From a checkpoint of a small mixture-of-experts model trained on Wikipedia: a sigmoid router.
Below are experts of layer 10 (counted from 0) of a mixture-of-experts language model. Rows are named router (the router's row for the expert), gate (a neuron's input weights, with its number), up (a neuron's input weights, with its number), down (a neuron's output weights, with its number) and show model dimensions 192-255. Each number is 128 + 32 x the weight over its row's rms, rounded and kept within 0 to 255. Numbers have three digits each.
Before each expert's rows: "comes before" lists some tokens at least twice as common just after its tokens as in all text; "gets" lists some tokens that make up at least twice as much of what it gets as of all text. This comes from a sample of Wikipedia text that the model never trained on. Tokens count by the router's weight.

# expert 2
comes before: "9", "0", "8", "7", "6", "5"
gets: "1", "2", "9", "0", "8", "3"
router:138135087120121143143124123147110149107122128111153148089172107159144136098070167143128129121200052079174107152127122123085169078163157117098141125129134111098118192197105159180108178085132188
gate0:131080152116123077138142101151109103126171096141147148138104182173108138115120106156146123082137076134164098171139150142166170141083130184098195119114120116138129142107118134179103083171138115
up0:099116181118139143108113084130134130125056111176133105154091128155131140125173078131114104095082150136165101079111145098123139184158134131080111158096113159159163122200123105187120122170161162
down0:135093075114108178110162117116123127142130138095155072158146168152145138166126115151096157088126151118131146123160076139169139151176086095136184165123117097162137103153105146200119161136098150

# expert 43
comes before: "2", "3", "4", "–", "5", "6"
gets: " ", "4", "3", "'", " re", " Sa"
router:167093124185145118143133137107109100067107115111176107156129100150080092098140133141158128166142107116117118138118150180143140130094151162133136110118140125157117170175130182167106124125077108
gate0:085110166139125079147107121132144152131191107148115116149139154145134107112153133101164110126113078121124101139100112162152114194129143177107204121124168175152144106129121136130172102145063139
up0:055090141135160059114060117155176122154134093106114128163086087195103161107148131101112092039111124111154126113156142100102146198148096148114143156132125121144179101139135104165145065170170177
down0:109104114097118134101186180125163144089147133145135059090124140138113142140135160110160210112085196163146080117106090105104140115128082112162123101139102115186114142170127090164148124120108106

# expert 9
comes before: "\n", "-", "==", "The", "In", " of"
gets: "\n", ".", " a", " C", "9", "′"
router:146126128096162106109139067116108145064136130129151106132103146142163144132086096151158097137193070142179089104064072119140151159131110096125124116111159156141091169153191128113117154154103073
gate0:133120175151125045127215137142128132098156074114173104077099114142129112183111122152147136102173045138115125181115104142084090149106138187104166150102127127120151129140174134141100112139103061
up0:112097153220157055169127106200155129184137102138113115091140138122090164122121109140084167124103151162117177111160167126089114167120139158115171123109123082172160110118106084164090110121148171
down0:168100133186114115073163121119098144150190151145128117132147140119186154154117088129137238035070164138091195082137097150152122166125094066106143153073113103140102089106104113168141161125078149

# expert 28
comes before: " the", "\n", " a", " to", " that", " his"
gets: "ed", "ing", " of", "==", " with", " that"
router:160137067152193111088098118157116131121127097141097107133134131122172105124072135136128133171180151187150084099121076095144151089119159129169162138126137178076047182146129130135119197131136138
gate0:123107212165112090106223128138155117115135084134133083123070134142148105158144109138139131130129124136114074170131091132146153121140103144088182108105123148188150172184070165149102099143120048
up0:133092181176207080091108130186139122180137093127068108130082146115121139132125113114070126129120164168137120069094096103118155155154112137111120183080155190192151153190118113123092080145148129
down0:149103158155124170115182111096165158152194157114124110157107117161120104175122166111128171107096182147137167176100121102107118183140051116112172117152097099123064117135061120150185105140105130

# expert 62
comes before: "3", "4", "0", "2", "5", "ed"
gets: "1", "2", " W", "3", "5", " F"
router:092164134106112086130082123126109127085160137194137144153144145112187084126093114125092119134166106187137128120134140140143174202140168114206159196093160127135112158131118175101058185106122164
gate0:146060170123123141156187085137115140082171111152183149140106160124108110137105122138127115105167072121122137153108121160129126116117120157129202179065135122129152116118124185161106144149064117
up0:120113191143177117131130112193161117176119114165100124089090113201103197122104092140083126101096121146121172045102112127048125174110142117080127105079131142134169095199136145178130124160118164
down0:187082114145100188068192157201109108177151158077157098155104150126100162147058063165134223105097124144149115116129119135166118226114078047116172128077139074123111099171078125168145140109129151

# expert 7
comes before: " |", " ", " the", " a", ";", "%"
gets: " |", "\"", " by", " of", " with", ")"
router:138117109127116133138166190152127079087136165129133087093098133127122095094110151161131128105152131142129141132123129133131179163170120139153197145168137117094055122154134132148106121125123161
gate0:133155176151113114153150155123143103107188080116147125146134132152144139126146169077128149127102096141124107180131132191171119144170179168077204101082107103111102090129100119179086079145080080
up0:130130139165164103126103130151182138188117077120107082119154122149134127084157041161100146115081177172117139058110169176126143209195114144113159146138166107115128133163129107183134099155160175
down0:127122123180099136136177104156143151127199132117143038119107121172155137137108078106182172105095118186110123135072129111127125126157068074139126075164093135105101088132066131172115098150123112

# expert 57
comes before: "0", " |", "2", "1", "-", "–"
gets: " ", "0", "2", " U", " D", "6"
router:096057126130191106113191210158134111082163158084195077108122135140150160150086155156108132147151077169113126139101149133119127168129130122134128199143159142107104094125127105136123121131090138
gate0:139129133130086106186175143100129164051178151162188115128085092160143143188144130169151131085136110100104096124136156150192127180113150181141176186090145148149102118183075141193099104168126063
up0:150131156133161108146129112153127169196138117171094077123128087179118175095140090136094144107062139128127137142144169128087159167188158190109110127114052142122109098141121099160112109154168178
down0:086091096151145222100140150125150113104108111134165066151106103163126135154108140119174109079121208133131116149143119146154132165108115089129139105167160174169097059115071112170137137134079097

# expert 8
comes before: " ", " the", " a", " $", " —", " December"
gets: " in", " |", " on", " for", " at", " In"
router:168113135165179077156097176197159080043108137102101115051157174158180152123084134164091149150170067141136186138128108109039142102151158102154133173142143150107135124121101128169086121121112131
gate0:183096163167098113106165132140109124107112128115138095069113138191123144148123154180117141138111110114127099124117131117152118154113157127104168112108138134112131189182142139187100120189143092
up0:160103131142122081115117128170149100158138107112089083101149158161103197085115134111080078090156158179138137064110128121105158187157097139104151116165104139086137144189148069141105081204180175
down0:141178108147116082090166160117121123135155080137132059087141083201154149153117086150161151065145167148125096171146120138173128152137121088124141122101128141136123078071123148137118117234129109

# expert 20
comes before: "1", "0", "3", "5", "8", "7"
gets: " ", " de", "1", " De", " by", " with"
router:132174100117108122093152149130151098069118099165152139147129152112103110143130110149098122157178121164157097166088116147142158165145149158160141184153131191126125120174165153134103110107113154
gate0:110171159159095105125159121119127148142108072147153124143104121197165088153149089152136130087138021154127095130069167150160139171141161182163158128116131145127132176136118156160095119136144093
up0:127137120152145123119107140171171128204123106124125113132133089142107142088110085133066135105119082166146131102074176139120172199186183180079135151156096180107166156155149089170147084118156165
down0:176130121101111204133147155152124139109142167123145114139144129123158137136121144144138168101129162069158107132142168136162214241159105107100154162127060140117110105159122151113139095096166090

# expert 13
comes before: ",", ".", " to", " in", " by", " The"
gets: ".", "ed", ",", " him", " a", " it"
router:209142155101155088090123127118095185105155126126088159111133149122180113122097164136056104120205051134125116152129091116110148134095163112172118179094095162096109165216126167157159143110112121
gate0:103131204173131106158206139166154151082143075117158147130100081118161136107130173091144121118112086107106107174112111133169123135097141158133176148072165081090165147143113127141094117121110109
up0:139123155158123121129138101155135141168102096141115128129085097157077154090138135110122138087101149128142144123128151115070175185140150140124175124095081143131182133150125080134121094083150169
down0:145112100164122110137174173099133140148160142110120078113136154198155136136089130114086225106139171177155105106128095097113147185151125082112102095085128174128078109172090095134200125142103094

# expert 29
comes before: "|", ",", " (", "er", "y", " ="
gets: "\n", "d", "y", "n", "er", "man"
router:154140064101141165167056154163105121084115119116064122127134156112173139137158142123134125127158109172117133160107101139172158117092120083155102149106130159139121159092104205140124144149069184
gate0:129166141117098104133141166120084132136194093140122104154120094155154137130150111140111137134152067142136153136088156142156111169125111206104182117127117085169110140178116188140106099136105092
up0:144134131140157059105097094143147139187135113138104145117124075139111144050080098092054091086073143101182137095143129068124136157126152124048146119151110153133127123117162091124148126199133189
down0:137109110125130131145217143152153113132147172118120073058083158134144110098101129174152185108094142112125080116155104156124172132172092103089152142125127121080091085171104116155127120114093096

# expert 22
comes before: "s", "1", "3", "2", "4", "5"
gets: " A", "1", " S", "'", "–", "6"
router:161148113154115080108129151119122103096143163125076149146125077150165133130060135077108134110162129102118134132135145116146124152125144160176139128130120147099090156139086131116128114139121144
gate0:151091180134103107152195156117126138115136123160136134130109135140173155130129126152154169083141097143091072166123161106114160128091177200145114134079131137095138126143070125214120061143113070
up0:153094181112142103139103142150131111162129126084103153110164134170123114117093089086120164069065155154186155119162174048106164228185182116116134126108114164128120102194094131173140067193193172
down0:110118111105109156088179167197183142160183079152140106152137102118114132130186145094108181096112178171157107094194046165098152158110078083102159136067104153096108096152127153117148082113092077

# expert 14
comes before: "\n", " was", "The", "==", "In", " had"
gets: "\n", " and", ".", " he", " He", ","
router:107145114170142127142130089141099128096135130085081140178141162079133102089075066173121133115181085133121163117106132189148129167165179159129071195132096183103120162138145147083164093149100158
gate0:111106192188092109150171109117126138082139083113131104134134139166170111157168096109160118119128078113150093166124162136174160148161086180144161127104158137127125114144083143135079123166116121
up0:107104157158183114099109118139129105173130065139108098147111109095086202077143075117130134125086142126159163088130145112123155172163123158090183143103085123081136084148121053166102101131204178
down0:185124135114110149116231131127157157146177143129116079102111116074113158164070139095092169106107161138136132127141095103150118169143127088129124096126127151107093091161102114153123131110126084

# expert 31
comes before: "\n", "|", "-", " The", " \"", " He"
gets: "\n", ".", " |", ")", ").", ".\""
router:174160021092176116144117088130078147087153121111095125113119097107158098106117154127109176110203165153111141148113143115084137183119162149169115159144120131123052121137138176149095115063048156
gate0:071151156187149078112187088117134147182160112127114085130101123119156119091163092110157148148153102117113108101126160087173130133124160102164137142137150138120106166176050116173093127124137108
up0:125120153144126092136118148142131201190146097138117100133045092097121134062111129136093106110126153134097176097165142122116158182137130138108137153119082156165197114164144068085114139118125174
down0:141106098105151161058171115086171133156167169113138101176126135119134114126119089124102159102098098154164157125100126102162126192167069102110149127111113095093100091165120139132142123153125136

# expert 4
comes before: ",", " |", " (", ";", ")", " and"
gets: "0", "5", "6", "7", "4", "3"
router:181107132052187133130128173141110111060106073133136108126120134125180164104131124082075116178206139095160075133150111153113130212114146098176135219160142152070091103165098127135131122112165101
gate0:091112138137136115162196146091178206125171077137135112136087150103146115127118162110115157099141101101130039117128168135160154160173099187098165119096133110110110148114061115161107098139088128
up0:105116178141145130143106103149130119176160077148104102113105118180081157104121052117139136080056115095150115129094125121070157197161169150088159146092141126120170128123204136152172091147132175
down0:136065124157147155078183164103140100149160109144105067103111142160141171083103101115131171154093105167151121074053091157109161170171102107102189057122122083123159122135063115167139146177089110

# expert 59
comes before: "0", ")", " |", ":", "–", "°"
gets: "2", "4", "0", "5", ")", "3"
router:117130123091198171187124157112193098108150136114124090139134122084115158079119172129103133127138153163120100156119126145093137092102117102110124108111203148163065132150150135120119187110164127
gate0:111133199120132041183159127102091153099193096139120142114075099167142111093155138118179099110198104124128057179120139169154135183116115131090180126099140120104129129139118151204084137157120093
up0:129097179147138078133145145173106122194112088115081134140076086170140157139121119093163103091112110165126139125133155117112202155143156158101145148133144145092151114095108109137115090135108170
down0:096091111107153191162178161085105142139177118077127115139060125197175159189091089114163176107132162092180097109125116070128160161125081055145153151191132054140120100130135142127163135114112149

# expert 0
comes before: " ", "9", "==", " was", " career", " his"
gets: "|", " his", " was", "In", " In", " He"
router:107120096142208082091137125099129096153094138102074099161082083142181125155116118160082197123177093101154060154122138171105118102184161143182149134116132132153118166153109179086106211153146166
gate0:097121176138125100110170106163133142048139050138141164141083119181198132156156079102117118089160055140136078207115131162168140143135155177112174179097160114160144123151136175160075119115126103
up0:065085170162128094124117144211160092161096141122120140154109089121126127128111125079116156063092103128163148085099157167095114136190209120092130185139103141150147100150132090131122113122134211
down0:129134115130150197100203145110147169113126105134182078127144195155084164125092158127117173063118149162133113137090076134119145103117140120129161129166052121087148119155148142109172096128083134

# expert 38
comes before: "\n", " The", " In", " He", " It", " which"
gets: ".", ",", ":", " and", "==", " –"
router:127129104130164058102134112144111052094110108148162098167091122128200153143155091148138136132153099127120112130115112168147172163135189125149142167183156127094105177177143145158106149169085127
gate0:155106141176153084103158095089135146100163095110148102143074098178155065186152115140166130160141084129136074191105145132159123149121147177079165095127103085120120153160092146187068118122141054
up0:115114117168157110105071114133139110184100137138122167116072114171141188111152067087137137088080141136129170075158144129105183175188141121075166133182077119183195112184133072126103108136144153
down0:119102118118133146124191137124176191164161170080134083111114102146096118130104124113090204086102145191170164119094137156134148149164069114069121102117161106120127130162144093163191139137081109

# expert 51
comes before: " the", " a", " and", " his", " that", "ing"
gets: "ing", " of", " and", " with", " after", " during"
router:123095113157184099098096162136123122061144169135130096098086116175185160132070076085142178161157120122081145114112131099124124141106127131183148107124161213107098113170177185119131165118119084
gate0:147108178180088075168140128173139114117208126121164091144107141166109106143140097157128145097145129150109081163133092107170058179111136166177165093093128144093124136122079123149094126147119071
up0:150084147175184095140074127193116117129126107104126102135062094134075217102116093101080148102084126150169140146148109106138102166161117174136127105100074162112166150168133110131096052193177163
down0:081177094124082163061199110138104199121175136075117116115106126156137130134114132117086177080076168135134159138123066134121086167163088154096199095071114153089135124116095153094159088154116090

# expert 35
comes before: " the", " a", " The", " it", " he", " his"
gets: " in", " of", ",", " to", ".", " by"
router:164166115146175136098166160194104152148100177108123100135115109112175164120151133177124135155153123151142132125155151154146175184114127114136193165142114197060064180148066128178171136158127120
gate0:112105162157106101135179115094139118089155105117136088106082137148128110152173107156156141103135090098104076205119169148146109150152144177078156130084119136135119156171086181176090104147143105
up0:121122168171159095136090113181163099132126100117091114128110081084183160101143089145125133091102165139128139142108178106102161195145143133063162148116108129122145122194096103144101095155177153
down0:137137142149139112109231112126131130135121120120111075138093182130131159167128106116133170102096156140166142143101086142144119196166074096100145165129142084128053094151112146157126119138116161

# expert 40
comes before: "-", "9", "8", "1", "2", "7"
gets: "\n", "1", "0", "9", " (", " dis"
router:130115070125204156152154113093094152121109127063067089131149101088179114122103145138104116137192157137126096191177095168095166145124158093110168130136113158140096133156111153133152182113135151
gate0:099123131134117111159175123150131185125160104105160097131095116146201086131132119119144097129167080125150096153107139136185139194123133158150176116084126141118074165146071155143104130113129050
up0:116104176099127100077112161172130152172136117158118109097106112156133167108078090118067115096132134146129116075091139072080126145138135121043118118184075099167196111110164106142161100170133216
down0:172158077104141161117216112156152144124139079143121065095094178168116113156137150140142191087128125141137121166070125157082137152107084074102112110141109088151114125111160134155147115124133158

# expert 47
comes before: ",", " and", " were", ".", " of", " to"
gets: "s", " and", "ers", "es", " they", " be"
router:134115115124149071147100144112112108102116113171076118166187202110130089144057072188100112114167054142075111088100122149105112119135142170145090171178145111077045192132108099109161192114108163
gate0:139094168140122109149174079131146174084149103139139128136081134134114099147145108170137096106150108114138056133136179137192124165098118161129147152056156133106123158172157120107123117159088116
up0:082125182165138072111116174170144096129143111134116119116085082140139167077113096119087127109098133140136153086132158085109139137152126151147147097159078111121158119176111083151104113141159175
down0:153106138151097104103146131125137146158169173123144050125079135116165190155095141085154185106074137154116113119158114148127138119171126126089162128096111124086149126167087129138128141155097107

# expert 60
comes before: " ", " |", " (", " —", ")", "–"
gets: " |", ";", " at", " /", "%", " m"
router:148113071094162133096127142151085130040134156161135140117109161120201133069136116155119115151224118083132124135151070088177140168150114106185117137138102133136080187161127159127099125120111088
gate0:110082194129116144175171131100187162106191115127150072086090142145131100161151122174122133120152111142080094171105132127159083150132151141106183124144117127103095121153049106223097128147105078
up0:125137089129156101124109154150121112188126096137061128119132127169112116116144057159108141074141127114125108092102147152072170191181168127091158116158090119125182117207145104108113082145136206
down0:107075144127151172073131110095101107109187116129159089111083135106131142144187164120173199106117152128135107098130133170112109147222110115111136072090101109106120128108091173123113099150065152

# expert 18
comes before: " |", "|", ":", "=", "===", "=="
gets: "0", "\n", "9", " was", " first", "ly"
router:188082106111100154165186086155089119096133142122126139065114068181130130084052107120108140092155146142066146109171158183137175120141100115154128164147150143053079159205099130178151091121122143
gate0:115096169155111077103166145119128121091155083153153118120092165163132057143143123169136151130139117110120122126091095113125116156124133178118169074078080080110129169159109122129103089155088087
up0:117090165167146060111114102171156133140113107147111125097071142136150160113129084100143128095131141154156161081110149113078161170171137168110137125122117105112206132142085081123060068120176170
down0:106163126111103111071213158093147144173144141146126131059169167148105134123139103125165210069096172100130150084187146097103134162151109116139158092127187118100089108116134098095165151120131124

# expert 41
comes before: "0", "\n", ":", "′", "N", " United"
gets: " the", "2", "==", " ==", " =", ")"
router:158113108161163094102082152153147054178109150108117148147092126094152132054089120109104185123141103149128130161083111168109178115109184101135138152128106081148119109123081148159153147128164152
gate0:162141126104127132149167155213116128118158032092143134085051098132173134147097137139152123068148044138154077141098193136168146128128158104149127165082105119149127091128092142218075128184085090
up0:144085137116158101146102141206162124153108084064086118122086073120153195064102098153099118093103089137148109062085161138101159189183135108086166143123073143157101140162106087152120104118139151
down0:133120100095100162057157216101118123100197152115138087161142171162148141144088124167131187132115137106120060124158064172161133149154158103121148106125130108091099105187116083154163126107140106

# expert 55
comes before: " ", "2", " the", " \"", " The", " National"
gets: " the", " |", "|", " (", " of", ":"
router:141106122118199126137111111137099089121151124099106076115148130100147172121064115177144148122123077118124077098077096122140202138151174079102110164150205112116072129141156163119207131131132101
gate0:146103164152127106094209136144162136167160087163104096126121103147166109159123126116175126092120121122124089126121157118145111110096128178156170120125151124128143106116124150162112138117095076
up0:110125075197152053093142126186153088146136105093058145090097074138152163138085105086113140075106168115210151112144168122135177192161135162092152116137107143101173108201126064124121046139129174
down0:116131129107175159076199135121172106139163120153145088079126133143144138121136133119137180124075161117137157088112143118116143144171104105091141103105156100135105126112136172120191135069093152

# expert 54
comes before: "0", "4", "5", "1", "3", "6"
gets: "1", "9", "2", "0", "8", "3"
router:125131188123148128101155092113176133132078111151083109140128122095172127112089074152114120102139093171116194122085091176040143142099108141135106157084155201117105181126105151123110242128092150
gate0:168177148137136062148160127120138150134167063137090095167118141141183167139102190139140122125157127079149086128102095132147138201111108114139151181113167148125136140145097131156112113119076111
up0:110111149156186094110049146183148137176123078140165171135176112117093162106097105107116156092103152125148168067127131077104121205166118132096163215146085144165134084099098104107114090164158159
down0:173056125079129147140170192122150156114206153104169097123146169131116153118098153087163138132124208159089131119144041133156070134125092038114145147132170141125108097120083090135108144109120098

# expert 49
comes before: " ", " was", " also", " re", " be", "=="
gets: " |", " was", "-", "==", " to", ":"
router:097104135091183158102089075138183130127089102122102153106103100068123108115125110122070166130169160141115127130111123064095150102179124113152153149091099180079124174198104159107136141100153140
gate0:063104143153125103151153128139140180134145085120117081083084119149139147160120090148126102080155086163103079163111145167157124152141127157133151140099131186159124117170107136148097124142121067
up0:102084163191164082113090085153130114150116110146091107108112106127134193138104085129115120066105201137135153098135179113117148151178115160123139147124098162135139147209167084111096081124153130
down0:142136144156134137100158145098151161154179134117122069156086135159148165142130138169162210158085190126125140136110093098130097166161096093066173113162098149137115134128087152137167107126128119

# expert 15
comes before: "s", ".", ")", "–", " and", " other"
gets: " and", " in", "8", "4", "6", "5"
router:173111087115138085069156111135132161139146115094117132102155151138182112094119124160088167096200111167062146138085128089063149164144159113127147153179110120149080182167153176166127171153109136
gate0:119159168132069051160200162146145112114180083129140121084168086159142130118219105130130133128153093133116112143106140158191131230132115157134134153100178127095107096128084096209084151118120129
up0:154141128141126092129045118169133111167122085122120082156095127113115154079129082132098155073096125139171114109121144106091187187153148149126105139102075108150117134144122127177120129145128251
down0:120160138152121139096194134135141142112109155126151072098130066148110173143114133213152203104113169144073153103174124110130131123178071116126148059115108107149123023126106134201134155124151139

# expert 25
comes before: "|", "ed", "ing", "s", " was", " to"
gets: "\n", " which", " it", " It", " he", "–"
router:116104106119123125185118143128111171104144166130106144102155127165129144103094104136081135119164109186153144126143105149124142139122167144167120134114167107101105113126149176066127188142103105
gate0:106098151162072085141159179156129145093146138130193092082130095178150108102135122124122157092146099117134090141118156140142149142098122181142189096101113094120162137137094100174083084180139112
up0:065106146161126089132100099186182109153138143149158102120127139146085172079123087100096134117142140171192132098107180120101135120123109174114138151086160137168167135144112066134117055184150210
down0:169095147111128152067187203107139115077135128055130103152103140173133151138141132100147195105051131167114122099128129134127110142151093131124131165114091120111075085093129124118142096141115129

# expert 63
comes before: " ", "1", "2", "9", " but", " which"
gets: " ", ",", "|", "–", " (", " in"
router:173152091151142115133079093141149149138166104070149081101153114131135114100121077125097147138176122132126146123192129132147126099127130111146133191150172154133099152179133110117112131157121136
gate0:131151166168133073139180116120158179076129099124189092114087153160167145153165109149163173113137133135151105189118123127146122141126145148121117133096127126106136089181154111134123091185105082
up0:093126177154122079143086101172156173183081098164092087136059116111136145120193076071109139091098141123139121124099144118127147171191138139040134156116089169166126144156072074151131126181141154
down0:109145150115145119093172095126096178174186158144122109108134158132148190166119112145133149119109170111130157149086059110133144152144080083079167102150144144135113107137129127122137143113130096